Weights of a small mixture-of-experts language model, trained from scratch on English Wikipedia: a variant of Adam for the experts.
Below are experts of layer 2 (counted from 0) of a mixture-of-experts language model. Rows are named gate (a neuron's input weights, with its number), up (a neuron's input weights, with its number), down (a neuron's output weights, with its number) and show model dimensions 0-127. Each number is 128 + 32 x the weight over its row's rms, rounded and kept within 0 to 255. Numbers have three digits each.
Before each expert's rows: "comes before" lists some tokens at least twice as common just after its tokens as in all text; "gets" lists some tokens that make up at least twice as much of what it gets as of all text. This comes from a sample of Wikipedia text that the model never trained on. Tokens count by the router's weight.

# expert 63
comes before: "-", "|", "\n", "The", "In", "=="
gets: "\n", "-", "==", " but", "S", "==="
gate2:118150151130090194110110075150175072098166127122068143139097155188143156051123152112172121179152156167108161091131125152169114117115107182088123122135084058094131113097139099188162082147148076120133092124143125080117099166149155148135118097143109157154111169139136078077114151088060111140143115160070123113170106130137113130099131161154079133117162098166133087063060136130128156182116
up2:129149077153115069112069083119161047175133134095105144090101153141164123151084144193183190155097084164092142098154128131146113108139104142111078125109183115107178139184133121086088183142109147096109098115103177150100096121168155100114122136071124166194112109097113106101176147073115101186111130143102145133155089089122138185158165142120075109144078155083112071115130123127117145130093
down2:114234099139125126207161104128078129137169109145152181144092159174138117194148078202116114098124161139087126143135116147153135069172078166140068145178186134110112142178160140133068083120133121100063114100154146134105167112111117114121121120106105155147172148131164114164182125158151121087129149128125100105058134143166122148116082121151153102067127139161121124158114121154075136073106
gate3:166114172126065107102146120157124147130127128095110178155093084171177139050153169107174173135153138120106151123098079118178073086128132107135110147157124148154111115134071143129086115154124167129127061147135117121081054168128067112081132080132120157141179119140114100085140141163152143101105126153080104096121088062086156063138079118160125118119164156152128183123060142140100186173152
up3:108142077101119119140121101133086073176103201134075160125101119106103107110153143108195140149162141167170133136111081116169128140137168069177096135195089137200162094124160127133087116120119137076107128107142142157040117058141171106119118141137111172169121235134156105138096149152161154145095123102098100116135115137116111066134120115192131120141075152123155162128114135094106126168180
down3:112194128112105132110139174148133153129106095143141136095149044107123154112120163168126076154100145129163150143118103076081176113168140155199160130151132070148106089099155169165169174090158082141142083150164154158146116171144226140177143113144108154144158158103121128106197117152068090122108109116168074126085161137148075103142130093112112133074128089151111142146189086120102157167123

# expert 20
comes before: "\n", " ", " 0", " —", " 1", " 2"
gets: " |", " and", " in", " a", " an", " is"
gate0:107157157099093112115139088164149118140137144156138067154166117140112146117143192090097047170137098177140113098120145211121128090131117142164110178180111100087185119132158063076146182134117125126111135148103103109165167137111090127112133140152094138144155135086142120144089113173130125199102087144093105138161079085120153135103208123160134092087139023113126090140097164123086152162131
up0:147135106121049165154127154094133083136150060127116098144121059164146130107090117163112092150150116121103165125090115179139136138135139138100112191158197090122101086164115154108122173098125187117141102118118101149211165147127141143104167149181086158090174128107150135117148121125133161157085096111048116104097135108096159130127147135166164044141147148185072168082078131126092148102175
down0:077111189142125130120135113180145047176145159126110075086148145179157119125177145122160132169127158175158106134113150149073153127148176115161072193103177134129087089163111161161169159133107084065153135128168137149156132109078131203094110147122089095092153138089121130172073130144129186140166151083152118102132174078098171085123104143128117154126111101148174150105087083097120084129109
gate1:106147100118184105117124114156136158146139147177129161096104109189099140063123118112178163151114100118117170130116087226118118150141115117104120105115112148097151162136138121151061115154158148142117125065140140117108129132103164189165147148136115172090133142103151138161064109126090213086127186143166060159127121156140169198177184129142127176145148114140141153099137160068162071136062
up1:116095152117120183112093132090169098171107111117129087124176111097131154120106153123167120113086103144126134097154064062197075164103122115122087105124165114118146127099109136166109200108088112124118176158103105116042131160137156163135114162141120126085123076127089078161101145098167115140124064177124101064192148099032138098132109080124112136103103069158116125108122134137081165165116
down1:146096100151159107083176123140124118118137174110128161102105150139177148147108127164158108180139095124030130103120096171104135114149128171089145116129119148137110091121106014130148146133139127136138101185118102159158109156123173062114137156113177103144109155114133178120091169159147129125125149093114128019189114129138155157101227130116176174100137152137165103067129116120157109131169

# expert 16
comes before: " |", " ", "|", " Party", " 1", " Labour"
gets: "|", " |", "'s", " ", " 0", ")"
gate2:145142129135062142166199118154077085139132076121110103171133132160156173132119117101113133119117190120111122178118131128157119088088105167152161089185142080127115155102152136134112056130065172111129082180123166168156210139169164129090116146122162090128121163129162113091129111171122121113158106187213142129109175138098136180104100100117124141147158120094124150033120169148125090106164
up2:136141172066084148168073135125164171145088159095082171114150149123100153076113119141116119124171083120150109131138150134137116094190174149137183125126136161101158151162103151102087190183128085140146149086176103162106042138122134093136132093133126100158053143103068137077147098079116203136101118071093112128144088160127141113127135144183146092108120163188113125152119171082134169133156
down2:096112184095120168092101106106163100187096212145174105155162177190153145127153170194142192073108083162141226123133149127111128117126176113159151094142121140154120102114080164132155100136149133118092125146129154133167129119105133161131115113129169098165198117126135170166066144174136121158185145215182122129104144137147104132116140119151145167173151145147148074121154113114141151124088
gate3:121092122129108101139110124144091128119103144121134068168119157125121140101138132107080208124128135164057141132180134204141074099123115102126115137119105166095099187136164136156104110179122143136128120129142122116126101111124160126118163128174135097202148121137136099197110138114101150111077171196122068139077135109210093086180105122081125174137109193106133163077168213141144073145137
up3:109175149152087169130157148159143159073190080171114094095152143161153115137083137125109043138151118154162118158089127083168117107156108164126161153098194160155066099142098090105137119080122109180110097135136103127157089123143091146136125161096120097124081154156095150047127131142152121170143055111113149137098128124060215114104140107172143155112171094141093110157114101179092136117171
down3:139097190102141102138079131111122152117175147110095161135080125138138153155162143186180089085119139091062151143125130161089090125114127186089144125109089147113142124155122142087134063143088143131111163178071117095132137114146091154063120182140110042074139125163112093149141163144139159135108142165107097089130086167056113212109115108118150175167111170122104092076143145152182113094148

# expert 28
comes before: "\n", " The", " of", " He", " In", " in"
gets: ".", "s.", "==", "===", " ==", "es."
gate0:117063184193178111085167123090136125171097156147143181103124117110116108141130120149193100084131116178063146138139133071145161150092102156096119103097192128121114169105138099118095143088164091172106115126177146113113125123123110094176129099108120158082150134115150089097050140141226115096138126150101129138114112156135134112089119078108125138079133166069185085146142112103205141131080
up0:144179098137085070095109150111132113124131155121094093149124117165143142136129207142135145180116071137129135130085155127166099186176104131191145087050098126149154130082136122122133109180114099084122111111137117042072066166168117139116063198168152151103085177144146166111136161112154091146135089117151117137122116054125163132109158111114154119094149163146113115137169142185186104156102
down0:162115118161149149151056155108141106116132159145110143164078097163090148137090099143165151176069114134181173088184123126118162100068067111132136090172146189096133093120131121206117125087070147120180106156141146096112142175123181159101134161172126153153146130137167152109157160127098083176151115057115131129115103132115087095124093143147170154149148144125189079115113149150094042151152
gate1:135111175130109104137139159164058114203144184159112138138125114131095196134162157089107146156080166124141132114135104139113124177086121109118124110131102162162151147119108118121129199151085169143135172154159109108157140103083108118151105136130159092126131185112113086114064127155090087161211152146150159112176054110145079081085132103122218199117136114125169129117172090089138159164112
up1:180057144167058181130149130090106071158155127132084105090147203106109151176131102105129083152149156136138123117179125182190074098095155166122113114164172136153148147121115138133145127079189107114153134117129127143141153118084128133131188133127157159087103124089067105110141135165123035134107086135122114124131097118088111160103092170144180152194172120124136173145086107192117157107138
down1:174147103119057125087150142128119100096151135102107177111154149131094044173129135168116116085138135103078158113177144102131142125154078107134148149135120193120127140145152129154066150116150114133140068136128120102150229097095097150080120140119091193095168190150125140167177175151121076107094157166125112092087130061172094141149103165148140146124172127122080102173114084117166135074133

# expert 11
comes before: " |", "|", " 0", " 1", " 2", " 3"
gets: " |", "|", " ", " 0", ":", " /"
gate19:108115181124120097145137105093181121128122125067104112071134133078169142109013096148128096090154171119106147098088134149167125117075147213173154124153099145153149199105154096138080096134121154143158164165098060147077150121208140164136112134168131104125113132137088127182137123141132087128124139167113127185146088117174105161103107110127130128144082152157087188090152093153137128123093
up19:162140063098120121146124163229147088151143128120146149152100170182155127122107146149141090165094151148186113184139127112164158161136118152174147103100122083121144111145100088111136179148209062143116147111160176068122102080064109128136158111119094119107125166100102107059133118095200181131129147113097157191139089107152184136160131121132067139153103090113150129141113173078121115138111
down19:170110109104129116159107143114163148186099163229164120067097197086098099150168179138102157128128127144134140161148174106111155083147048094092148169080126077142124112104096145131166119095116118110146117209077135098137149145119132125140183105060099101178108175160119136111102165103148133122101115215153118177102104135099099107137102131088116106090100116139099099138152152117108106169083
gate20:115111155136070138133123082137107133109157049185134109171182134145103129175116126158133138097093097179102108138164144130174105096129132156116112168121076148147116098130167126180145139113095099173139113226142169130130059104174171166074180138160149166154173123157097131100116145129110162164143122163225093170095137086119140120089081093089170084153109127147123095090142164091131154114106
up20:135125146123083190058151109068156122103102092074046123119173121113130146090143151132101183121098123180175095135151185088049118133114158143088100112121169135093149090089101154135142145116065168169138088198108141188090135089133117098150153126098126123165101172085125092090086158064067156145096127128158157090099125099109145111140163103135143132166067148135117108156117144145151151112143
down20:098166144132117113136151157162148128121147120130195129104175112131107147185108151135113146146066084077154108100145108142156126108104120116138078128184170113146114151080134121069116128127145171074065163085195136076132103125118080061154173058142119079143066170158133121143141143120137131162094104104158117126150135147142110145084165196071183063144068171115096161105130096093123177153139

# expert 30
comes before: " |", " ", " medal", " first", " 1", " 7"
gets: "|", " the", " ", "'s", " 0", " Party"
gate2:163155115119149170174135186076187153144081096104094095144136112160116139137145153170183133085158127168095128129103126131108207096145134096084151068124114160157140146120086170131068133134068085139151097151160075125116115164116184082206154145097078133089135134116071102118114149117122145177113128141135127100051108144136116094161179115092079115100065183074132136146152138135149089129123
up2:150111101150113147146198141128109129171156069157112112114094098155129080126076141131076106132185158170131130055146172156186073143070086175140157124152153118133089052102088134166102099108133140147112147153095148131158184169081171176094099156120117133104194132148116147123142128151116089150127060113168065132075130113077111124124141136182104111139153067127089159125145143123137136139198
down2:108075096111147174124088114110147126146099140165090081120118054167079127124075146146145102121108070140163173146160150172142149196106135167162114185138129117123138099152094162140126156125079176148068115173134111163170155114150140169136119093165127122110127130076168142122108156135109205069210199162140091147155126102098111170080107161091120130188102163133112118106136105122091176121171
gate3:106070125128159124131114156092176173126153149171132151124107104119140122087108091134195201085122110130146097134123138142134148109170086135085148125067107116125166088132138126123086116125076162114116126109200043138134111129147211125142171201075142092135134161163129117172065129156137187107139185125122133127157117091113059163082087108102195127125129107122175137101157157179101084147123
up3:092092064081083190133147155103159092131149152153175124110146118167135126110184082087121142113124164141141133169122192162091092116119060171177114096097083135129179131160083132165182102083076140127095150136144136109070126169144137172134149151158163132107111114119144112148126058134179140187168137132094108072168088107147137123128156098120181187169173101104148060095107111109110144122155
down3:164103145164127120154124149138091141112117102128108130153168138171128158088143136151087150155141151118099185130172146165170196169103064191151081088096161121113148164157148119117124152126153147130077098103094097030104160135128106151116122124114134143119139091071108147167130125127156129092173143214128181086090158080120131096075107190134118194133128158199096154132175118127116098144199

# expert 26
comes before: "-", "\n", "|", "The", "In", "=="
gets: "\n", " |", "-", "==", "===", "\""
gate2:180161111122108123163082099134073042188101139096145107163115176169129185132148157189160145157150134165133160179104125139127131163130113140156125100124088152145182164098108098217132101142141183105143076143157081117119110174177120148185129122116093165151150125158123179146154113185084162068101134176107128183119112125117138125128066143119089164124125146137093094116118143169084163124070
up2:161166135103145152121113111162124126084120113078138097141133122118095109171163104126106124155129093078105132119129156112084128122075145152164068083170042133136183098121107096158142134175145141119097146142098159130068152110167121104108182134097117174087166074208156115188104168110153109167078104161067137102144178157159123136101099089155193133106165069200102118092120129111117180115114
down2:116144112125072152087077077134102095131163112073112136129080142113117140114118073142089128140114121163112160105056151123154079192123167139128124126131134157125128032149164153095140105141106174178088059176095118118138153101140116134087128106138161143096105164161125130072077064179128111127124137086139115180097114094144180123056139067143099113136113116104150110222081113127155166130119
gate3:104072157109175116143115122095140150140154078161099144097172146170163099123093112110126089110141150184123211171110151130202174130144134167172108163112116108119132108127164057172100098145167139127098107117085069111058108169113173114146158098115123112119110105175109156122136065116153118056088160161160131169075172097094120158152155143123078134116088187135114187111127139079085137112112
up3:081150111096133077060156134169145091180111150126143132161126116095088144217103139132113173111081108149151100179133140085072122093128127147094110106068129123213092158132122131133097159086071154128117093137174131096100125118071084155109112153078144123082162119093109146090113150158103102177191100115137150150143130124121136139099138086134128146112128123219108056121204110178151130122146
down3:102154133127209115074169096150137119195147099121116157104108165085197072152163078173075137182152102134097093188134084102127145115142158132170141177139156103106116110070181122177102130174143141090146089114139096113148117116116119163134124106154124123139161128160091083023104089138145178112119122199103137120117159117073145114141125114123061101125129145110140115121102146177066112162135

# expert 43
comes before: " |", " ", "3", "6", "9", "2"
gets: " of", "-", " 0", " in", " ", " (1"
gate2:110088122105152124161116125173143069129174141128105071121094146123096118165143140133109185165156084101135140173156149138088107145087153114106175096136126078190115089176084134127120124136132133157117077155131150212125066126198112080106148147080135142143157150215108102132123153105194170133098088139106162099150124137131085190088063139097159142100115056105081137145097119115131150143081
up2:128129132109199095109134084094134063211165121131132110132135121092120152211143184132092102163140166200171119180113125116094131155107161072138171094128152119156152108138119152113149131149137152109141114144095129111119079087176166113151116183083140151135129148164110093132174127138158116144095096133079088135132093129128194174135072119123096157134155096136177123088114127184080197088054
down2:090129149117161178111127158152135130128165124083133062151171144127183159113128123146053140143162197116150069084076163102155047129101156156097185089076129120081199115108122137150144138140106124164164088174143095131127154136105105148121185122137131204169132116072162196102120091139075119114107142097132126175133143158110081112138139162116151108158127108157121177111079190137125115149090
gate3:081130109147091121134090122127139143175099170187137086126130163135088180102094144147193101074118124141148173177086118164156145145128081091128158138092078133107085151133134121131113117155159096196113151065089146076101156146158162148105100157174105124117049109102135148068107119135087104153083177180132046104124159135055137160117116107095133083138156115139162090087106142138132146183092
up3:157128156108173118063094122103161130125073172140153091124137142125129072120116082154129133126060175060137177138157161116077147173141112194085113155105056125126170080082173129026122114118142127090108113173113164170109139117100109117101149129091167102122154110152121150141104131108047140116135165127110108110194143135134143104129151140169099111150132147173082110188133110116152070069143
down3:156081187122158145145094106076150146131081088170128124135074139131126052136157078145111120125078152118125115125079146132077166116173155126145115171120146125099087160131119113109137104100170103121157167120142156191117158080142096104107186145095202134095112155176107099240099067151149146098101130174154121155149147105151140143121134168074136060139102188088120072132113139132160147111151

# expert 36
comes before: "\n", "-", "|", "The", "In", "=="
gets: "\n", "==", "===", " ", " ==", " was"
gate2:159101126157154093117105089133163141200080146123119121138154113124143102118210137119136188174153084159149116150132107144082091097067156132169106121063123138165149171081105136077133168071083134135096141134120136116074184109117099095173151121071120080130106190143102126139170138068108100163156123139169146122152118134170124104113086035117092120132140130103138152212174115139097141094151
up2:144142129093106151119066110147113127175107134140171133068104150119129098183202110137158185148108086176133133140133105089113121120076124137172122172136076055165112111079096117082160088147103191128158164147085153121096211145169136156116139128118143114128176156099141161123167125031150126165152121108157136137118112113144164142072168093145066134091137148147124050135111151148074127135157
down2:126125164093163118127122134196124103093131116120114137141145133141122151099130141134169102118154164087147028118159114098092082084110074141128151147123114141099160178128087059128158171134122093008115137175156147107113099152138159119150131160074115151120112111151108108116136157117124017175107179108165214123121144156117127106135188126141113112112118193132165094088140082158139129134118
gate3:091141175174154107126145063083150122123103116107200126127153093139147110148095127103206129115157173155129106137121182148178108119148164128102134090136109107144142044074137143121110082055098099119189115120105108093094105136204111135113116119148139133086077119095136147138100135123165130124086141151109147141131111066160140098100096102137121099226125149142096156128125131087104090102233
up3:182110147130100100117083107128149096196168142084143125136090128138137138100129130163148096117118125135141128104109158148054113160092132172117109129043122148097109096071133145109159084089104173121133110122150115051117037202152104119168126119131107138126093169088153169089123119134121127128152140105091134140126108071148105091129130162176064107217122175127102169138148122145174153182056
down3:071094141110120131152131103108154086142180184096091121087130148110101138126132091155168119155094112112113180181071127082159090130089193122154161147161147181162066178200165107099184136095150142123123096114131092133130152150131095107142127142153088151134090122149069163137065113128140067161095098093160158178160094152137143166157153092105117113188142078126130142208125143095144161082106

# expert 58
comes before: " |", "|", " 1", " 0", " 2", " 3"
gets: " |", "|", " USA", " team", " at", ":"
gate2:104086145138108153171072122168102148114125104171169082109111123131063147107122093100153132153133149113050128127078154101197142076124133127147146154135110144117108132202149100171149162095116129165118130159125115104101121136069113114151191207161123127140149152153155120136103139147132189147079091160136084142098110105234139117100166134199082132075070109151105107110116149134148185086116
up2:102072075126154130153127139167122150139106128081151117142150121099123136119107088086109141051099117136012165134086204168144099130164118105140196118138123149142174096092150126176168072123137083141111068125112157113113098140152130135110137137127127089069122186121129122145108172213107111143091104155129167140148112118102074051115174122108149111140138205132115155085113134156169128093127
down2:130107111127114136150172096158106135091097100152107096154068131136149077124117123131125080097133162113081073184073219157170117124080132158166152085157142162103153181103167142147145182159115118187143093143160184145067139086137124185124114172138107114195154187125131100140101106155195201139138085123109131107135120131169187104099143095127095136141068127160108173128146112152092135133150
gate3:159150099131134116065165146153165085091160135093069160167181157154142097124158133113134093148154105165169177145149119181131146139123104123122152129124189120184199101135087101192122151158108160126104128139149088192149103132188103147139090118232115121168106134123108093139185076117099117131114156130111056187093104166120089152140128111064162150127158125133094129129185147108130130112075
up3:184157162132129181146164159164145144128185141112074131139142110093094093119126110091121199125166128088146128092104154091142126164150122136090145097158170068168049141139144160143098103099109106168090145154144129113106113209148206168134131086119141130123147096183149150144055134132119201129132148114088143151116136139098025123165114146108117106169124143076141102100147085152103066121150
down3:186146110105166156112126090114176104119082182123079088119135107122167149166097147200153083133182120113129164131119120137113125118199163103145134129152063118138132136045110098148149147103108134103165133154075183117127139092100118109128087160051120102199106129146075141142150124117098153123089165167125159155117076080056131184162171052148129143101144164178155153133114139097137152151108

# expert 31
comes before: "-", "\n", ":", "=", "′", " /"
gets: "\n", "-", ":", " ==", " was", "′"
gate0:147076109143107079075094124138207176128081149120143096078176138134140142054076154163143148138079084123159140123152081083137157109148126184110089173186095154116170127083145097135107127150148105143103078078125140181123078152141143093146109163123120117128157179093151161148060088147123087129090149153116153098149093123105180122158155121187163127118156113200144096094081152136140145167160
up0:175147124060131071121129101101080143146075112081071156111127125168159135145090155125136106132181182213120109125132168173098144099068105132102103103142140131114152155132117137182113162084129107079070119090102125031131108186100119152143115135120113083165123207132127073146126085139136052146114141107118136130108160096085101108067085134143154122116131165162163136138153133137140144140062
down0:162149121124117062162135116101147155109062153082108097115113208092044163083132154087106085140120091150090097154070070147059105163163099120154152213127120145141142137128142199161144132109138160197139135146159120080160139123133159123125112147127129154190106127128167105086123055151136171084180170150162142116104114121114151121150107129117090175096133144145115151119156099164088121154168
gate1:147160131079050101156156086128142074144087174149117106046093208172150154122118186137163141112151128156108151179156111123151139113159146147180101151148132108127131143145093125151122157137146118147099118137124132182115131108160165168132097140164126087167132175150136113068045123159165116153110159161076151155153113144084074184110149152131125085083175104193150094062124116126176118154164
up1:157156157132074087083136108075150125096093122154132117169106141152117135085098105155138132104115160112136127104156117087117144137103160167080128112125117130096074106158049116180108131123168132171072067104132124160119116119160181086084148188185148129099165122144192088117054130131120148132160179125133159133184140134075092112104210170137157077137112143104203164103131146167186148119145
down1:155110153121114153086118149128096090130145192108091193121102106105117191114142124150129145140141085201159163143135107076130196182070147132145078109119148110109147126149130203098185139149131115145132132107196073102118117138111111088141134083165147137114095086128131158087137158131094135077132142091197175097094120056137141137158084068178116126126170115073116150084164095092137171151094

# expert 53
comes before: " |", "|", " ", "|---|---|---|", "|---|---|---|---|---|", "|---|---|---|---|"
gets: "\n", "|", " ", "s", "'s", ")"
gate2:139093127125150077113140115137095115116115105136189097172193092150120163109131174083169143079150106106166124127182121110100162071074177090064132129123150158181121122148137089140088131134114094136183125148154112083100141155100139135155148095161148121127157143162124144090063160073170128088096151126099136111142157101116058068133106099185118147117141164184132215149148118220140153145128
up2:107127106147098141081157220117125168111143139164174135140115093150101100221168105123088129077110160124174080085131161112147108132184123093128118135127139107111125118123111155138108143140078117143147118126192141160139181042169111103121168131147072140071100121120118136193177068133079091174105120131123105109129130083165176138118124135124092101117118125101182097131170093152205150093077
down2:145105158167140141091181152099126144109120184173133119138201166176104141167154179117083171136103190148107158072179163177130089087151131162125093118072135053097075157130135127147096139098104160151119109129119087123154124091144101170161153077151185148106129114105153120159140135139166092062076172186138088135109097150117123113066092151133161128123125188073153089154129137110085136104127
gate3:164091152112134157145219135090128094172136107111108102132104180121094136172137134137123152080112129136086182164154150159141127125111164136111135184123059159122105142142178124141111083112136111139094142122171065091150110141128065182158143145141140137096089122138115126190175114191147169151174089142141049159148118125092149189067122111082145158118136118092150113019133088120095104125141
up3:133120126149181138159103048142193110089120106065107149134104058140139109094102096123156094118147085129122128140038164138129135128057112149178097142152110125096151101157110097109101135113202180116116073127067143125104170160115168127090118139149134071102117124110132096080124145088146118160089194130182124168101100168097120156120162117103176056125099145162082096081130166121108119133157
down3:084095107204118119132125112096166153117172115098126154128203123118087187194162157188088150136162113142095150147139094117144143136139136171116140111177147124167112129129145079148138139160055209065102105150098092133144099135162103194168188099134133126125139122083081157109104095129133125023182120140105107148169104132177145154115070194108127157121145125111110101125105138136109134146156

# expert 15
comes before: "\n", " The", " He", " In", " in", " It"
gets: ".", "s.", ")", ";", ").", "es."
gate0:115158102181171155183092140138074130143137125112123111132164140104184157183084090109036103131106183113169179155123135152107103123063101123156151136200110052097153117115114127158146117138149148086111146139059131129140175144120067083172101149157131147202129122126121156175125123146077112121116095137136128132157105124114116189107097151083061091148111152157070116135102128123172187149140
up0:098141181046126139114104131130071124116129098101186133139148068110151137092086108107113149104130131065111110115148053169105155099089136122087145058094119124104150093037140113174115095164112132105146140091144124115145134206104098118141145071112202220113111134109155143139149157099108154143102199125079147108126148111097144117084074150122143109145127154128115146122114169120060126164153
down0:180121099163107120135073135088143147122131126126138089117111137141101168121134143099125149117081121181113121076110127163157165165193152123142072172145149184162064171150054116086142115081172163142100104161139143105107113068198083121138093106179122050141127112078132134090151141141210149134164120149147081116142154145093109147095170174165158144116091139122110128132104095122194074089144
gate1:193073093163125100124171124162161091061096054103102183132195134127168189148071103106143069137164059199128157141097122163154125142110106095084118129149160096078217100103104114107133099107174112105125135101118111130095159121129172089159105116122160172132088137108102104077124163128121114109139106157171144136167128124137073140103118135115108068149128098151168154116148142164073132146148
up1:149068061146147115076150128127147164168137090108081172093136115099192154134119111131142145097103113165165133079119095191193137125172103152107110172145100097137181129068137140109073083114119119132100181151182177071086162118096097100144104135131139127081107165117175114065137170134124101141115116106061172148158104156159081144095153081150121071128102090154131152139180152105164101138091
down1:143169193103151153139154155112087176097137152121105109107142189120158047111114101082140139112068144100127123136081119056112176140117160165122083172148158155132116135126078149127173161097086152049136072160083122184156062153078144081134111143087124120141099062093158160121106079173118140121152178073108071138098110102090178162166132130146133137102117124122133139110093138099126115136095